config.toml
d_expert = 64
d_shared_expert = 0
moe_layers = [1, 2, 3, 4, 5, 6, 7, 8, 9, 10]
normalize_top_k = false
init_std_router = 0.0106
vocab_size = 5814
optimizer = "soap_variant"
beta2 = 0.95
grad_clip = 0.5
batch_tokens = 65536
seq_len = 384
train_tokens = 492700000
Below are experts of layer 5 (counted from 0) of a mixture-of-experts language model. Rows are named router (the router's row for the expert) and show model dimensions 0-127. Each number is 500 + 25 x the weight over its row's rms, rounded and kept within 0 to 999. Numbers have three digits each.
After each expert's rows: "comes before" lists some tokens at least twice as common just after its tokens as in all text. This comes from a sample of Wikipedia text that the model never trained on. Tokens count by the router's weight.

# expert 11
router:469515465477469474498542536484466477549476496483501534463532486483481473476470478533469480533504481461550491527484488498522519533531477528538476530517531530525487519489485492511521462484529470524498511490519518471505534535511478457530526478478481482474479488470476481534484470469474476517479497481500513533473513468467472490503468481451529521478508484514521530511484507477533461484476
comes before: ", ", "of ", ". ", "in ", "and ", "was "

# expert 9
router:489571488529481484493507523496474497533468471470548511485532476504490472479483476497478463520508468511505486516495492534521492511507445511542494526511518527518473512538494528527506494480495481530519523413520476485486529516546455509499542496510495485465529500485489514504522496489485503510543523456504519543497550514456512489522490520453512515473522500520508522505500550467517495469492
comes before: "\n\n", "\n", ", ", ". ", "s ", "S"

# expert 50
router:478503467490491475496542535487463477517476491493525534475524490487478463493466470530469490531513481516540490525477451494527506531530470520528470529530536528529466524514484452521521462480525467500476497477518519480471531533517468472525529497520494481473487475474476489529520467464477493490495502474529524517472489473465477489484475516481528522473513491531531531527541531484535471478475
comes before: "\n", "|", "N ", "- ", ": ", "′"

# expert 36
router:476538481465465481509495560481475475514457505470538503467526473481488486478479467512492465512487473509504452509489485497516490505492468532530482549560536511487489504528483491503504468471511495506512530436511465463528509524540499488498555484530462477478513465479491475525493502488475489521502550487526493523494537486495463478512484508514529525466493530540509512513505526464506461498477
comes before: ", ", ". ", ".", "\" ", "'", "\n"

# expert 62
router:478527459462484472502537524484470485505483490485509527475516480484475468506467469481480456522518480525532490494494444512522460537528479531524476534508537527530480524522504513522527470492527473526478499469515529491465522540517476477511533485489452469472484486473473487517506472470467462516513554488503508522470521475470490497508476520484519547488492534518526528512502515473532484456468
comes before: "of ", "and ", "in ", "to ", "for ", "that "

# expert 61
router:450550459502501460514512508514477494506467492486502537468520496494483445455494485491483505536500474481536499497479471533513490514520458560498460534498532534527475536511514512515548494482509496517492499491534489463497506530526489514472512477528504483451503490479481473532501480482489489524555485492491562549472517471484468523503443523500526509469481511495524533497483523487492481503491
comes before: "- ", "| ", "The ", "==", "In ", "== "

# expert 78
router:475525469457489475481541533471465466504482511487514543469519481475468463498466465539458502529523475499540494504474493487526527535517477529529456528516535527520479523492480486512518464483526465498509506476520532466467532525523472478511524464498480473465493478473465482534509477467477488507514521487487524520462515474468483485487484505458525508469516492522530537525487527481525475487475
comes before: "| ", "The ", "In ", "\n\n", "==", "He "

# expert 58
router:477529474481469481465531530453478459492488520494500524479525472485474476487465483519471461520528465498517443525486507504534509536538481527520485534521531524505471517553482500538530473477525473468489507492520515470483526524532468495479528478487496469475516478466471477518489465478487486489507522478558529521461504472482486471498487509506525521482463507535534528502521524480535486492478
comes before: "to ", "ed ", "by ", "in ", "ing ", "as "

# expert 73
router:469523467487494468487543526483469478515477512492527535471516481484464472496471470507468495521509486514537504535471486495520494535528477533528474526519537522531485520498463488515524465484521472526537490482517520477493528532523472485538534454509481471466479482477475478532504476464480476499528512474499525533469517468467486457467474531454520510477500528522526527513489514481536477463481
comes before: ", ", ". ", "\n", "; ", "\n\n", "."

# expert 33
router:478539460451489472470540533500467496521490510484535537469528475492481470500467473510471476519534492463540503522487463501518534520523481512527465518506533520541469537485516471516521485486533482513474496488529541494447519533521465474538525505491460487487508491478474509526488482467464493540506521485492514509480522482486499460469469485472528542476493530511537527507500522481527477491481
comes before: "and ", "(", "of ", "is ", "in ", "was "

# expert 42
router:472492466491480476509544530481466470491489497487509540468529484477488472492469467510467491526511483479538480506489498510528507541536467526533471526509536526537476528523468492501518458477525467500506515481527523478474542538524470485487533492485471476472479481471466482524516469468467465497506499470508523522471502469465470487494475488470527548473468486527525530509520505476534481461473
comes before: "by ", "in ", "on ", "by", "to ", "as "

# expert 17
router:480551463444478480514533530482477485493496499487527526475511469485474470523464474504477479524550492489513464486489512498523489525527488530522464540523529529527488518567503514524497484476525474500515505461527524475493521527531468485505534471502467478475447483468472491527550479475470482504505521473477511531467530483476506511517471508501530523485478518520530523507473515463527476485484
comes before: ", ", ". ", "of ", "to ", "in ", "and "

# expert 1
router:450503506463499480499513550508461502564481509480496520473514469509498484512476486524474508524491485497522508496481473513560493536474493528510475503523506521544498493557511491514515483461503491544521501464508482481505561532496464485501536507484505500471484475515500453511475486468495492515538517475492519531456527487484464511495460482460510518493469527510525516496485525430519463481461
comes before: ", ", "\n", "\n\n", "- ", "–", ". "

# expert 88
router:474501470485468472457537533471471475477486495499512536468507495476483471523468476491476464528546477495542517511488469485531511532537480524527472514515535525520478524502511535514521470481515470541519511477520543482464533550519468487485519502516498469469515474473473485527446473471475447495504538476488506515467530462478481504504472492490514492498468500514525533494496518473530496501473
comes before: "the ", "a ", "his ", "to ", "that ", "it "

# expert 6
router:473502462483494476465545528476469471530484498485525537469515490496480471489463466522475478534509479489536475499481500510530490536528476530525474525518534534529472526536480480513515467485523465475468503471523523477469531544520472459516527493504486478474526486475471480528487476466479465523540505478496525518471510466470491506463478523467524519471504512522530534524513520482531474479475
comes before: "\n", "- ", "\n\n", "been ", "), ", "– "

# expert 63
router:464531472487456476496530500496453487526504528492530515484518470499471480472463483496487524512556476477524511519511455506542533518546476527527481523527529519536483509555487480514514468497541482499475506492522526496487513531550483489515525482470478484488452500462471474508502465478456499498486521471511511533455508478492502487484469487450522553496502526516527513506526516501530494479469
comes before: "of ", "in ", "and ", "to ", "for ", "were "

# expert 75
router:474535463509492466502545523485463494513494512493508540468517486470491471501469471535467476535526473523526500497482492463531516545524473513534468507523535533520480521495503461520512452480530472457474491492528512473486523545509462452532527482488488483462521479478477484534506472463487484488501499484477516519456509469471479514527497475490525494472473495542523530501511523478538468510476
comes before: "| ", "°", ".", "+", "0 ", "Votes "

# expert 15
router:467503465469476473526544526490466488521460523477516530473522482483496478490459468492466511537510492474524497500480480474527481523535479519524477515518534534527477521508486468510508454474523461465511510490523538486498525542532476485504529477506509468474502492460465474520522475468464479521519498468485519507464504471476494508511467501457522494463503504508537537518465513471533485444467
comes before: "(", "| ", "and ", "was ", "=", "B"

# expert 34
router:476507466474496473499537532486474482524480503493510532473536492484478467478460465534472477529521474527526459523474498486529540524517483526532472522520531523521467523515466502499505466489538464486502500486529528478505521538512470452482533481509476477480482482474472473533498466469483463497506499480526523523461513469471483529462474517440521507478504490518532523499518519472533475490467
comes before: "\n", "- ", "\n\n", ": ", "The ", "He "

# expert 38
router:458510500491485488530508524470484484513484533479488510482517507478482472470482509499475486509517451479518497523490507506542481521546494539537465538511507511537449505537456457510511476455543481548503502492513490480479522506546472491483513500502480479483515498482486446515475468484490481501518530448498557515450499462467493485479495516513518505476463512545547520519524531493515511470478
comes before: "a ", "was ", "the ", "be ", "been ", "also "

# expert 91
router:473546466468494477486533533469467478491483520483504533466526483488473462506461460514466494527519472483546482536477477490531505532526466530538475536521534538522471513514485511499515465478531474497510512479522526471497529524510467460514533480518504475470493469471476492522477472468471458524514515475500525521458502467466473507491495506490522501475481504516528531514485519480531474462474
comes before: "the ", "a ", ". ", ": ", "to ", "his "

# expert 77
router:479474475449502469529539531473481512503471499467507520472511500465466480499470460496470512526526486503511445486474487472512491513503484525538470522519536517510484538513495498529491467477507485462488505469513496451513515501506466458507534498515470470474475462470478484547526480474467479507507490504521512524462522476474502498541494521501544486453481548516528517519501520471525470449475
comes before: ", ", ". ", "'", "a", "; ", "i "

# expert 53
router:463511471487490472487556524491463507493467501500511541478530471480474450527468469531473521525490464457528508534500487486506513523521480526528462510515529519516470533519465506490512482495516459497511512489523509489455548554514477520556524499484500475470512480478476483519508477464461472495480485488485527529462501473474490515456507478474521478487513481504527535516461519467527489477479
comes before: "| ", "|", ".", "0 ", "% ", ","